Weights of a small mixture-of-experts language model, trained from scratch on English Wikipedia.
Experts: 64 experts in each of 10 layers, 6 picks a token, a sigmoid router.
Below are experts of layer 8 (counted from 0) of a mixture-of-experts language model. Rows are named router (the router's row for the expert), up (a neuron's input weights, with its number) and show model dimensions 0-79. Each number is 128 + 24 x the weight over its row's rms, rounded and kept within 0 to 255.
Before each expert's rows: "gets" lists some tokens that make up at least twice as much of what it gets as of all text. This comes from a sample of Wikipedia text that the model never trained on. Tokens count by the router's weight.

# expert 51
gets: " and", ",", " of", " in", " the", " to"
router [146 130 119 138 107 111 151 144 139 144 131 118 110  95 131 139 145 186 130  97 136 136 127 169 143 116 122  92 153 172 159 118 114 129 114 134 142 106  85 100 111 104 149 109 142 144 118 154 101 121 126 127 133 136 104  81 151 104 185 108 108 146 114  85 137 132 129 121 119  99 143 136 149 116  67 189 125 165 145 128]
up0 [135 154 104 148 149 121 143 193 125 111 106 138  97 113 122 183 121 154 124 121 120 141 102 152 108 141 160  58 115 158 159 153 158 115 104  83 120 110 145 158 112  97 133 140  79 164 109 109 201 133 138  82 152 163 125 142 147 107 121 133 133 112 135 152 148 118 192  96 128 104 146 128 127 133 113 131 149 138  97 104]

# expert 53
gets: ",", "1", "0", "2", "9", "8"
router [125 142 100  88 132 126 121 153 142 105 128 125 124 118 107 134 107 138 138 139 124 101 121 161 144 112 170  93 129 162 105 129 139 152 138 125 126 109 146 111  78 153 156 129 114 141 131 123  96 119 133 156 112 120  83 135 119  85 154 126 103 116 117  87 145 119 114 128 131 139 152 174 137 139 129 211 133 156 116 130]
up0 [125 136 118  80 126 129 134 122 155 138 151 131 158  97 125 143 182  82 152 133 137  81 153 168 169  96 127 103 112 169 137  98 125 160 105 147 101 148 125 115 158 129 122 127 149 150 139  71 169 123  90 129  96 142 121  96 116 146 137  93 158 149  95 141 147 115 141 140 137 150 168 153 127 115 129 140 125 105 120 128]

# expert 15
gets: " ", " ex", " un", " dis", " (", " \""
router [124  84 108 140 100 131 123 105 109 143 147 140 172 107 120 164 144 138 131 112 137  99 124 149 115 147 141  80 142 156 131  75 134  92 175 114 156 128  66 108 102 127 127 157 112 102 115 150 116 115 138 147 123 162 137 109 140 124 155 133 118 144 132  91 119 110 133 119 111 120 152 107 156 134 114 118  85 105 137  82]
up0 [124 148 145 157 120 119 150 107 134 121 156 123 111 113 143 107 109 135 147  81 147  84 150 155 154 137 135 117  75 145 137 118 123 156 135  82  82 125 149 102  99 128 137 127 114 145 143 169 135 164 125 140  73 123 147  99 127 139 118 146 163 146 152 114 114 114 112 167 126 134 110 143 170 151  91  99 156  95 120 122]

# expert 55
gets: "2", "1", "9", "3", "0", "4"
router [148 157 153  90 142 143  92 113 132 158 155 111 114  86 121 149 130 156 114 143 120 127 111 121 174 108 135 102 142 124 121 111 112 135 106 148 155 100  50 134 151 155 144 141 120 127 138 126 118 135 149 154 127 153 168  99  96 152 136 133  83 146 124 108 141 125  90  91 128 156 135 132 100 113 124 185 123 157 135 123]
up0 [110 108 137 138 169 173 137 161 187 133 131 135 109 135 127 188 164 133  99  95 136 101  74 142  97 119 118  79 135 156  86 105 124 150 137 125 106 143 116 147 146 146 136 123 125 169 143 136 112  84 163 149 113 114  83 129 102 102 112 122  66 146 110 158 103 124 159 162 107 160 129 128 143 123  77 130 157 128 130 124]

# expert 37
gets: "\n", ".", "==", "===", " ==", " \""
router [118 152 157  93 138 138 131 118 147 133 156 124 141 107  93 137  92 133 111 158 125  97 108 147 145 131 175 107 122 149 116 107 132 144 179 130 125 118 136 107 120 139 135 136 143 163 106 146 116 153 167 137 125 124  94  94 155 124 169 138 114 148 135  96 145 107 134 119 120  96 132 125 134 127 126 155 122 104 160 158]
up0 [131 147 173 183 117  95 172 120 101 157 124  87 105 112 160 137  68 131 125 144 165 137 132 154 135 147 142 132 134 179 146 137 109 163 139  86 142 121 129 152  85 141 127 100 148 139 116  87  72 122 120 151 115 108 153 124 127 163 117 122 115 115 129 115 127 141 133 108 167 123 119 113 192 139 164 119 122 119 155 136]

# expert 38
gets: " the", " The", " a", "The", " his", " their"
router [128 123 123 149  87 115 109 101 114 123 142 151 124 119 120 139 117 124 109 134 132 120 124 112 146 147 138  95 117 138 120  74 121 105 154 138 138 137 133 127 102 141 154  96 100 129 121 144  78 154 132 127 139 105  81 107 126 142 160 105  97 108 108  59 132 136 145 130 144  85 121 114 142  99 110 196 102 115 137 133]
up0 [110 143  62  92 123 117 111 115 134 121 118 122 148 131 103 125 144  80 120 104 136 106 152 141  83 121 125  81 143 153 134  67 126 139 113 104 146 100 141 141 152 141 125 131 145 152 132 108 127 111 124 116 149 124  94  99 145 143 158 119 128 100 128 107 134 117 155 140 132 134 108 126 109  76 123 123 127 103 121 117]

# expert 48
gets: "\n", "s", "%", " team", " Team", " Award"
router [138 161 156 156 165  80 157 139 147 110 159 137  97 100 119 118 130 113  89 121 134  77 153 142 197 143 134 110 111 112 114  96  99 127 123  93 142 114 101 125 108 141 146  96 135 125 113  96 150 111 164 152 134 110 110  86 158 145 150 119 118 166 112  94 200 122 100 148  80 118 149 177 117 164 123 174 150 130  92 133]
up0 [157 166 154 128 109  83 171 114 131 142 125 117 124 119 139 113 140 132 136 131 137 142 130 135 155 158  86 106 117 115 111  89 132 132 144 163 119 178 130 110  81 138 126 109 101 121 114 121 123 157 147 143 106  97 168 136  53 178 101 121 133 136 128 106 110 125 131 113 109 108 157 159  75 147  98 133  96 147 148 153]

# expert 58
gets: " and", " he", " was", " it", "ly", " He"
router [151 130 110 129 133 147 126 112 151 173 166 127  99 122  80 145 156 110 140 159 119  99 149 156 135 142 150 143 140 154 114 103 130 140 164 103 127 120 112 115  97 172 127  99  98 156 155 163 108 135 132 167 166 109 176 103 150 130 161  99 124 125 119 132 156  93 134 121 139 156 166 103 154 124 137 185 135 126  44 155]
up0 [148 118  98  96 120 161  90 126 125 114 133 130 144 133  98 125 145 111 179  96 164 124 138  92 109 111 117 124 145 137 120 109  95 136 118 102 122 124 133 110 103 201 123 109 107 120 118 125 139 109 124 123 132 113 144 109 138 158 163  60 136  93 140 140 159  97 123 146 123 119 133 112 121 107 102 132 102 155 171 121]

# expert 47
gets: "s", "it", "in", "er", "et", "t"
router [148 148 158 128 118 134 124 128 150 156 138 117 127 120  98 115  92 116 115 131 118 111 134 152 161 144 114 145 126 157 101 110 103 122 157 100 168 123 113 165  98  94 106 146 128 143 123 133 143 158 155 147 129 121  95 101 136 134 134 136 125 143 146  77 126 148 127  96 138 102 167 164 162 103 104 163 104 112 106 147]
up0 [108 140 144 154  58 105 121 138 148 149 131 160 131  97  84 137 110 131 143 149 116 117 118 107 121 111 101 128 151 138 115 164 159 153 138  98 147 118 108 122 141 133 143 132  98 160  85 120 137 122 104 130 133 133 145 143 129 106 137 113 114 170 135 148 119 139 102 120 141 137 152 144 126  82 109 117 138 126 128 115]

# expert 56
gets: " of", " in", " to", " on", " for", " from"
router [127 151 103 104 122  86 136 131 136 130 155 142 104  79  83 149 131 133 136 121 109 158 130 143 123 119 128  89 149 163 142 130 102 122 149 125 123 129 145 109 114 145 118 149 108 159 128 145  88 129 146 166  86  99 155 157 119 102 120 117  91 133 113  84 126 102 127 101 113 113 146 163 140 138 110 170 108 132 124 190]
up0 [144 128 146 133 128  85 128 109 119 103 148 131 109 106 145  98 154 153 124 162  95 145 121 170 106 153 159 119 103 126 142 130  66 133 158 130 158 117 112 111 118 121 149 172 123 143 134 106 105  91 108 133 125 114 132 135 101 113 176 133 170 123 113 144  85 107 140  87 116 132 154 170 147 141 100 139 108 111 134 167]

# expert 63
gets: "0", "2", "1", "9", "5", "3"
router [118 174 128 125 145 136 103 109 155 130 124 115 100 138 148 139 134 166 138 152  97 117 122 126 185 127 162 105 106 125 106 114 133 122 105 127 153 116  69  84 101 155 148 133  97 116 174 127 143 155 117 151  97 152 136  95 129 141 132 110  90 152 120  91 122 159 117  94 145 136 157 121 135 123  67 170  90 154  93  98]
up0 [104 113 149  80 152  95  82 103 153  76 164 124 140 122 117 104 143 103 119 137  98 117 138 115 133 101 149 124 129 134 134 102  67 148 144 139  95 133 142 104 102 109  94 113 109 129 109  99 114 143 120 156 144  62 147 121 134 138 100 109 132  97 132  87 123 131 130 164 150 141 111 119 131 121  75 130 125 152 138 108]

# expert 43
gets: "w", "k", "h", "ir", "y", "em"
router [148 135 151  83 121 134 126 141 129 114 125 129  90 144 116 145 140 122 110  91 118 118 113 125 114 131 108 120 123 124 138 109 161 143 132 120 162 109  65 153 107 131 122 113 140 159  95 140 128 166 166 162 106 139 146 131 131  95 118  91 124 155 103 124 140 105 146 105 107 149 114 141 122  98 110 178 118 128  77 112]
up0 [138 113  69  99 165 113 148 160 121 139 121 164 147 145 142 137 130 139 111 151 148 131  63  93  89 114 133  87 149 141 135 112 140 123 126 112 112  85 140 141 161 111 112 165 180 117 138 144  99 107 171 153 101 139 149 130 136 108 112 107 122 139 159 129 137  83 125 123 164 100 148 128 158 103 113 158 127 157  61 130]

# expert 36
gets: "\n", "==", "===", " \"", " =", " =="
router [145 161 113 103 140 129  93 114 133 139 149 134 121  98 104 117  92 134 109 134 124 137 122 123 185 123 159 107 136 134 125 103  97 125 186 116 155 132 142 141 101 176 161 124 151 164 101 130 140 139 127 163 112 133 110 105 149 142 131 138  87 151 111 105 156  92  86 109 131  70 133 122 103 106  90 139 144 132 111 127]
up0 [149  87 117 137  98 129  77 160 130 140  98 122 133  78  85 146 106 161 103 168 128 160 129 126 173 136 166 150 150 136 110 101 123 136 104 136  88 164 102 140 147 162 103 104 115 127  87 143 159 185 113 121 134 110 115 111 105 123 150  98 143 148 155 137 138 151 151 138  75  72 150 169 136 107 128 135 146 112 136 134]

# expert 30
gets: " as", " an", ":", " the", " An", " As"
router [126 123  78 121 152 137 108 123 127 158 116 120 113 105 107 157 155 120 101 156 149  96 138 152 153 144 140 128 107 143  79  47 121 141 130 118 117 111  73  96 122 136 128 132 112 118 166 184 127 131 131 151 152 127 111 115 128 143 154 114 101  82 103  97 147 140  98 131 128  78 135 134 126 137  69 191 118 145 141 139]
up0 [119 121 119 147 165 158 154 146 153 120 105 137 135 119 154 132 147 125 121 114 121 132 117 100 107 137 157 123 142  99 121 113 144 128 159 145 161 123  98 132 126 120 109 178 125 108 194 190  92  92 150 125 133 112  97 159 128 120 104 172 149 153 111  82 122  92 104 107 118 111 151 103 105 117  79 142  95 189 123 112]

# expert 13
gets: "t", "i", "n", "a", "d", "r"
router [159 166 146 106 152  85 142 137 126 150 108  89 142 116 124 120 153 129  92 106 155 135 104 142 130 146 160 121 103 105  70 145 102 116 135 129 117 128  94 105  65 108 135 111  60 175 144 165 113 143 129 152 100 140 127 108 116 121 131 127  84 128 122  91 111 129 129 124 113 133 163 124 176 101 126 167 122 149 140 164]
up0 [131 140  98 139 124 125 137 116 134 137 135 113 152 122 147 126 152 158 137 124 140 148 127 129 163 115 104 133 126 132  94 120 145 130 165 154 152 107 146 117 116 135 122 154 113 139 156 100 126 127 115 131 153 140 120 154 116  89 187 105  83 149 147 149  95 134 149 122 133 117 152 107 105 104 135 160 133 126  78 137]

# expert 10
gets: " ", " \"", "–", " −", " +", " $"
router [149 125 135 107 105 126 129 120 114 165 149 132 137  52 107 134 136 165 128 112 129 111  99 147 161 122 138  93 138 140 125 113 143  98 176 121 169 115 100 112  83 121 165 126  97 142 113 171 101 129 152 178 121 143 123 112 115 150 130 117 114 149 186  95 132 128 138 125 120  97 142 123 125 106  96 120  90  93 117  59]
up0 [132 152 110 153 116 107 130 176 155 141 116 110  62 146 180 117  92 135 104 157 146 109 129  96 146  80 102 114 137 165 128 165 160 109 115 164  94 149  92 140 113 106 119 131 122 153 112 141 148 106 156 131 122 150 136 110 153 119 132 105 154 137 103 104  79  88 166 170 116  93 146 130  84 103 128 118 113 152 162 101]

# expert 8
gets: " ", "-", "–", " \"", " (", " un"
router [122 138 124 131 142 117 129 119 116 113 184 172 142  65  80 151 125 135 130 136 128 116 145 143 135 113 166 114 106 141 131 118 126 100 151 139 178 132 134 110 109 124 129 131 139 124  96 160 126  97 159 139  81 141 117 113 150 156 167 123 111 141 112 133 169 161 143 153 134 121 155 132 175 140  94 132 111 121 109 113]
up0 [122 137 135 123 113 136 140 130 158 144 144 170 147 143 152 133 104 127 118 179 118 128 103 118 137 144  88 153 154 134 184 131 150 113  90  90 125 150  83 108 162 132  94  71 146 128 126 157 156  97 106 128 123 131 161  87 138 139 122 142 135 180 133 155  90  79  87 106  92 119 155 136 125 208 149 137 150 115 116 142]

# expert 45
gets: " of", "ing", "ed", " for", " de", " with"
router [151 163 112 110 122 111 118 133 116 156 125 107 130 136 118 200 123 136 107 115  98 152 110 139 152  85 155 132 120 170 110 122 114 152 104 145 124  89 124 132 142 153 108 113 127 125 112 134 115 136 150 203  88 140 107 138 130 127 126  92 137 120 165 101 128 162 115 125 155  99 149 140 120 141 122 165 116  97 146 138]
up0 [111 121 148 138 113 145 128 113 139 144 169 128  87 132 114 141  97 131 123 128 102 165 109 135 158 169 179 110 123 117 110 163 148 140 136 164 135 109 151 141 124  96 159 155 166 156 108  69 140 100 146 159 132 116 156 134 141 147  83  97 120 118 158 126 126 161 156 141 152 160 110 139 104 120 148 128 123 102  98 149]